config = dict(
    num_hidden_layers=14,
    hidden_size=160,
    n_experts=16,
    experts_per_token=4,
    d_expert=64,
    d_shared_expert=0,
    hidden_act='swiglu',
    moe_layers=[1, 2, 3, 4, 5, 6, 7, 8, 9, 10, 11, 12, 13],
    router_score='softmax',
    normalize_top_k=False,
    routed_scale=1.87,
    balance_loss=0.00616,
    balance_bias=False,
    router_z_loss=0.001,
    router_bias=True,
    init_std_router=0.0118,
    lr_router=0.000679,
    num_attention_heads=2,
    num_key_value_heads=2,
    head_dim=64,
    vocab_size=15541,
    norm='rmsnorm',
    norm_place='pre',
    norm_eps=1e-05,
    positions='learned+rope',
    rope_theta=2060.0,
    rope_fraction=1.0,
    qk_norm=False,
    attn_scale=0.125,
    tie_word_embeddings=False,
    parallel_block=False,
    init='uniform',
    init_std_qkv=0.0419,
    init_std_o=0.0,
    init_std_up=0.0419,
    init_std_down=0.0,
    init_mimetic=0.5,
    optimizer='soap_variant',
    learning_rate=0.00336,
    lr_mult_qkv=0.4,
    lr_mult_o=1.16,
    lr_mult_up=0.797,
    beta1=0.95,
    beta2=0.95,
    lr_head=0.00912,
    max_grad_norm=2.0,
    warmup_steps=200,
    schedule='wsd',
    decay_fraction=0.684,
    decay_shape='cos',
    final_lr_fraction=0.0,
    batch_tokens=65536,
    max_seq_len=1024,
    doc_mask=True,
    train_tokens=535600000,
    max_steps=8173,
    dataset='wikipedia_en',
)
Below are experts of layer 2 (counted from 0) of a mixture-of-experts language model. Rows are named router (the router's row for the expert), down (a neuron's output weights, with its number) and show model dimensions 0-159. Each number is 128 + 24 x the weight over its row's rms, rounded and kept within 0 to 255.
After each expert's rows: "raises" lists some tokens whose logits its average output raises strongly, later layers aside. This comes from a sample of Wikipedia text that the model never trained on.

# expert 3
router [110 161  94 130 126  86 153 131 131  69 120 115  55  99 141 101 145 140 133 140 134 137 167 121 134 138 126 137 139 133 112  97 115 104 174  88 124  90 113 122  92 114 147  92 136 148 157 129 147 127 160 115 130 100 118 110 140 135 118 129 147 109 105 107 109 153 111 148 132 135 136  99 126  88 161 160 123 146 114 148 159  97 112 133 180 172 113 147 131 151 162 150 162 113 138 141 103  98 163 127 131  78 110 136 160 113 136 130  89  96 153 140 179 124 141  90 115 144 148  97 100  91 140 152 163 174 172 132 145 148 133 116 139 111 125 131 147 136 116 145 158 107 149  70 132 144 124 147 103 129 101 155 107 152 135 171 145 143 103 118]
down0 [119 161 112 118 145 109 161 157 126 156 121  92 122 112 119 152 115 140 134 119 120 163  71 138 157 124 104 126 105 119 120 143 149 127 170 114 116 127 118 110 117 124 114 169 131  94 151 171 135  99 148 143 165 142 115 106 137 163 117 117 109 100 135  82 124  83  96 125 125  97 112 117 159 101 105 107 152 162 108 115 112 132 121 145 171 146 100 129 113 112 101  90 132 115 129  84 146  88 143 157 103 128 111 139 109 141 110 132 143 121 110 152 106 124  77 125 126 133 112 156 153 121 122 105  83 104  91 134 172  86 124 138 148 109  98 126  61 123 172 118 146 100  99 134 117  73 124 110 136 175 161 153 181 121 131 122 158 136 120 168]
raises: " and", ".", ",", " in", " (", " "

# expert 4
router [122 140 110 105 113 148  97 139 130 128  82 117 128 107 134  93 129 141 116 149 103 172 139 120 184 113  92 110 140 124  99  95 146 165 137 105  90 116  93 119 137 135 104 111 104 161 128 139 111 160 140 123 132 129 123 122  92 140 163  95 165 120 137  71 162 155  83 135 157 115 151 153 127 149 129 135 128 100  82 130 128 136 113 119 150 127  98 142  99 103 163 124 168  82 126  92 165 132 137  89  97 125 125 131 192 180  88 139 104 159 106 125 158 145 120 127 161 146 141 133 124  97 129 151 136 161 159 166 174 112 177 143 142 115 137 121 119 177 138 142 133 117 139 108 133 109 148 110 105 119 128 144 111 135 172 131 148 112 124 163]
down0 [158 125  84 183  78 111 106  97 178 145  99 128 151 102 120 131 123  79 126 110 144 126 152 138 118 131 141 105 127 133 138 141  88 112 120 140 128 131 147 107 130 111 129 119 148 165 112 147 157 128 159 104 136 134 114 150 132 110 123 131 200 177 133 136 133  80 128 101 160 129 146 128 104 170 137 179 111 112 144 166 123 128 139 121 181 131 148 110 162 135  92 137 113 169 158 142 128 119 127 138 109 103 132 134 109 133 116 125  91 134 123 131 109 134  88 131 148 139 146 134 106 140  97  98  82  98 100 123  66 125 156 142 128 146 109  96 151  96 130 139 144 169 182 152 137 109 164 140 137  92 162 108 128 128 107 149 144 135 141  80]
raises: ",", "th", ".", "%", "–", "/"

# expert 9
router [126 145 117 105 136 131 125 108 146 104 127 123  84 110 124 126 152 136 125 150 151 132 164 168 155 138 120 104 129 101 124 110 117 170 154 103 122 107 121 170  81 150  99 105 111 125 171 118 117 142 163 140 131 108  84 136 108 143 127 115 128 138 105 107 122 138 130 135 105 145 152 128 135 116 138 161 114 107 121 164 148 107 140 120 174 155 134 160 100 154 113 110 156  79 163 138 145  97 187 108 152 111  77 144 157 105 130 150 103  99 170 159 169 129 136 105 132 127 134 111 104  80 163 164 124 180 143 142 149 103 163 111 150  93 135 116 147 135 109 121 138 146 162 101  85 104 144 154 138 158 125 159 157 192 111 164 149 136 130 107]
down0 [130  92 115  67 113 124 107 138 127 147 139 123 137 138 114 111 136 110 125 117 138 155 113 157  95  80 161 138  99 168 105 129 170 133  83 131 126 147 132 151 105 129 124 111 138 148  85 154 107  89 181  92  92 154 154 109 127 162 138 152 186 151 135 132 109 139  94 104 156 126 107 119  98  95 139 123 104 142 152 127 120 138 133 112 111 119 137 122 148 132 133 101 134 166 159 130 167 140 128 153 117  82 139 160 110 113 124 134 109 164 126 143 115  96 132 167 126 165 158 136 110 148 140 109 114 108 101  64 146 151 119 133 124 133 149 104 106 126  73 119  99 127 124 108 137 101 163 170 119 183 125  99 123 147 138 110  93  78 154 113]
raises: "er", "um", "et", "ad", ",", "il"

# expert 15
router [115 146 126  90  99 147  64 133 140 117 112 134  93 107  97 146 100 113 153 151  79 128 120 147 141 128 105 104 147 101 108  91 160 168 178 155 100 119 103 119 102 143 126 103 155 132 125 137  87 128 133 134 147 121 144 141 114 130 184 117 143  97 133  99 157 154 103 115 147  83 155 177 124 110 146  91  95 124 106 142 123 142  75  67 143 136 139 144 104 130 138 123 163 118 119  94 146 138 158 112  67 126 124 129 144 139 118 122  87 128 126 141 122 147 138 131 150 151 122 129 112 119 134 164 150 121 140 142 157 161 155 130 150  95 113 122  96 115 139 146 128 162 121 126  75 133 139  94 128 114 121 155 110 151 168 108 160  79  89 137]
down0 [146 118 114 143 129 151 121 135 136 167 136 126 142 147 123 167 158 155 150 119 148 125 118 110 143 181 131 160 137 135 124 128 143 123 134 142 103 113 141 143 137 114 151 129 133 174 123 148 143 125 120 129 115 108 133  79 123 127 143 147 150 120  99 109  96 135 160  87 110 130  92  97 126 166 157 144 122 164 102 140 110 113 147 158 124  99 156 138 106 138  84 142 128 135 140 158 133 116 139 188 113 185 118 121 143 134 125 146 112 153 114 100 136 117 165 121 113 122 136  85 119 106 176 142  87  90 109  56  91 124 135 146  98  81 104 116 124 101 145  92 136  73  86 111 134  76 145  90 161 128 120 136  92 156  80 100 123 146 103 133]
raises: " and", ".", ",", " ", " a", "s"

# expert 8
router [113 127 124 142  73 110 102 118 161 127  89  97 163  95 110 111 131 170 109 145 124 166 150 109 144  93 139 128 170 126 102 141 146 127 118 129 102 104  96 136 145 117  98 110 141 151 140 147 104 129 128 140 104  82 112 141 111 169 144  98 151 110 162 120 192 149  99 143 158  98 138 153  96 145 117  53 124 103 103 142 107 141 118 130 129 124 108 161 123 144 129 109 111 132 105 113 126 167 116 118 116  99 112 161 178 132 110 149 120 134 137 162  97 138 132 127 150 144 117 144 111  99 133 137 136 157 164 139 144 114 124 146 151  93 108 122 139 150 172 153 136  98 133 127 109  93 131 123 104 106  99 115 189 109 144 112 123  83 127 199]
down0 [119 158 128 132 142 148 142 169 118 197 137 104 126 148 100 151 153 156 141 143  82 107 126 129 130  98  76  90 129 135 138 142 117 142 128 163  87 144  84 143 168 147 125 118  99 153 161  85 131 101 143 113 132 140 150 126 120 108 121 118  99 130 134  88 122 108 149 137 149 135 119  75 108 181 108 118 121 116 162  94 129  89 160 145 122 123 183 118 145 161 127 154 117 119 160 112 137 103 146 117 110 164 151 159 168 142 125 106 140  60 145 122 120 127 148 106 125 130 149 138 123  84 133  89 141 121 100 181 107 138 132 128 129 153 155 183 143 162 131 156 132 126  97 150 116 168 124 125 136 137  93 138 132 110 155 113 129 126 117 152]
raises: ",", "-", " in", " of", ";", " ("

# expert 14
router [105 154  88 108 124 159 136 144 137 104 118 129 117 117 110  82 143 174 133 146 137 166 138 108 169 141 108 135 156 125  76 120 108 138 113 134  96 124 116 145  85 151 117 117  71 143 149 158 129 150 136 136 123 103 117  94 104 135 147 108 169  96 176 106 164 146  99 138 133 132 170 171 115 144 130 118 108 103 111 119 142 112 131 143 145 135 121 114 111 155 148 150 138 100 125 141 162 166 139 116 105 120 112 139 178 147 115 128 120 103 122 139 107 133 153  87 171 152 109 148 116 109 174 134 131 129 165 141 146 100 151 186 133 102 136 119 103 127 143 131 178 111 141 107 118 102 120 157 105 112  94 151 188 135 147 129 143  82 110 187]
down0 [155 161 124 129 123 164 130 131 115 120 126 126 151 159 120 144  50 129  95  66 162 133 132 130 132 141 168 116 130 140  95  97  98  83 124 145 128 138 108 120  99  71 149 138 160 108 116 190 109 144 145 115 129 128 141 102 140 113 156 120 124 131 114 129 160 116 127 132 144 198 135 135 106 121 143 146 148  89 109 146 153 148 127 101 129 136 114 123 145 113 126 119 127 135 139 111 164 147 131 139 159 126 145 195 191 126 109  85 127 142  88 109 121 152 144 137 141 137 107 161 150 136 129 164 117 146 142 143 140 105 158 110 129 142 179 177 117 121 139 130 133 141 152 170 104 153  82 126 115 128 109  96 158 109  99 158 118 104 120 152]
raises: " and", ".", ",", "-", " (", " "

# expert 12
router [118 162  84  99 135 111 153  89 162  83 109 136  76  91 119 111 137 111 118 158 148 141 187 142 132 162 102 120 113 116 146 108 133 152 122  85 116 101 111 170  93 156 120  83 138 151 172 138 109 159 157 161 103  91 103 122 121 145 111 130 148 140  90 123 104 131 119 170 144 143 136 109 159 134 142 161 104 122 112 161 163 128 133 126 157 145  87 153 116 149 135 121 155  97 119 123 145 108 163 117 141 117 103 112 156 135 156 137 104  98 174 182 144 152 149 130 144 126 159 112 140  89 125 183 154 148 147 129 150 116 155 129 127 122 136  89 128 108 115 118 138 127 158 118 144  97 126 146 100 119 124 147 141 159 118 184 122 141 146 101]
down0 [125 140 103 119 106  86 121 124 120 139 123 122 133 105 110  94 119 122  94 104 146 124  92 139 132 108  81 129 161 118 135 137  84 115 104  76 131 109 156 133 115 140 100 104 152 117 110 170 115 114 170 137 115 118 103  91 179 133 113 130 151 137 133 111 128 126 110 131  88 143 128 136 102 109 111 120 106  71 166 118 151  92 137 154 105 135 110 147 130 161 141 118 135  98 133 149 157 122 148 139 112 141 191 171 167 152 138 167  99 170 159 159 138 153 102 151 136  97  69  96  86 109 110  97 132 169 133  99 153 184 119 129 131 119 128 164 154 119 117 120 145 115 146  92  90 161 141 132 115 154 124 128 125 103 154 123 119  93 126 104]
raises: "ing", "ist", "es", ".", "ed", ","

# expert 10
router [118 153 104 166 107 139  73 100 152 126  97  88 137 118 127 125 116 102 137 154  78 159 108 133 135 118 105  98 157 134  82 108 140 106 140 139 116 116  67 103 149 137 118 134  92 141 133 135 119 154 154 103 118 133 113 144 114 150 143 114 149 144 142  92 186 152  99 131 170 120 142 147 132 182 117  81  96 134  77 144 106 119  86  90 125 141 104 120 122 137 107 155 164 120 104 103 161 125 140 114 101 130 131 148 135 169 156 143 110 121 144 141  92 148 135 134 172 136 137 118 116 120 142 148 161 122 153 169 170 150 154 160 147 123 104 140 101 157 135 172 131 140 126 131 115  99 156  92 101 126 126 152 138 123 157 128 147  72  98 142]
down0 [ 88 151 159  85 130 131 166 154 122 130 150 120 151 156 105  76 159 113 142 153 112 123 165 116 159 115 146  83 134 117 122 117 100 131 116 161 135 149 128 113 135 159 129 145 122 136 163 174 147 122  75 155 146 139 155 101 130 145  98 190 132 117 151 114 150 152 128 124 150 151 120 148 164 112 140 107 112 101 101 129 138 152 134 118 175 120 135 111 141 114 136  93 110  76 129 120  88 144 128  99 126 153 128 119 158 115  94 113 114 144 115 121  95  77 111 127 171 140 149  91 145 129 107 142 160  94 115 155 133 141  98 165 101 132 104 148 117 167 138  99 126 151 134 149 122 133  81 160 131  61 136 115 134 138 135 184 127 140 105 148]
raises: "o", "ist", "on"

# expert 6
router [102 146  69 152 111 142 131  79 204  78 122 108  89 108 136  91 134 140 131 153 139 111 143 139 145 126 106 129 137 120 160  93 146 139 120 116 132 114 115 166  95 179 144 102  95 115 149 148 105 146 138 164 115 121 104 117 110 125 117 114 150 138 111 115 139 143 122 196  99 122 158  98 157 152 165 139  92 100 139 164 114 123 115 168 142 131  93 124  88 126 142 136 135  95 101 112 136 107 152  78 134 108 116 140 161 140 178 139 131 112 143 151 138 147 127 111 141 156 169 137 108  98 129 154 141 170 151 135 148 126 140 138 119 107 108 119 106 107 121 141 135 127 161  95 141 103 153 152 122 133 121 125 126 198 157 162 140 143 117 116]
down0 [114 135 147 161 171 129 131  83 129 101 119 157 133 149 132 118 148 143  91 165 135 130 101 130 109 127 123 155 110 142 132  80 131 136 135  90 119 127 135 152 129 147 152 131 101 130 113 134  78  92  95 171 160 136 140 112 134 110 137 137 136  66 147 107  85 131 157 111  83 143 117 161 168 136 123 129 138  71 178 139 119 109  98 134 153 131  96 107 109 117 150 125 132 128  99 131 117 114 115 112 115 133 156 165 116 162 136  79 112 151 164 106 131 172 162 138 141  98 148  99 120 149 134  78 129  99 127 114  86  60 109 125 138 108 144 120 113 100 127 118 146 158 158 116 108 148 164 130 117 172 121 154 153 159 147 164 146 140 157 129]
raises: "or", "in", ",", "-", "at", "ing"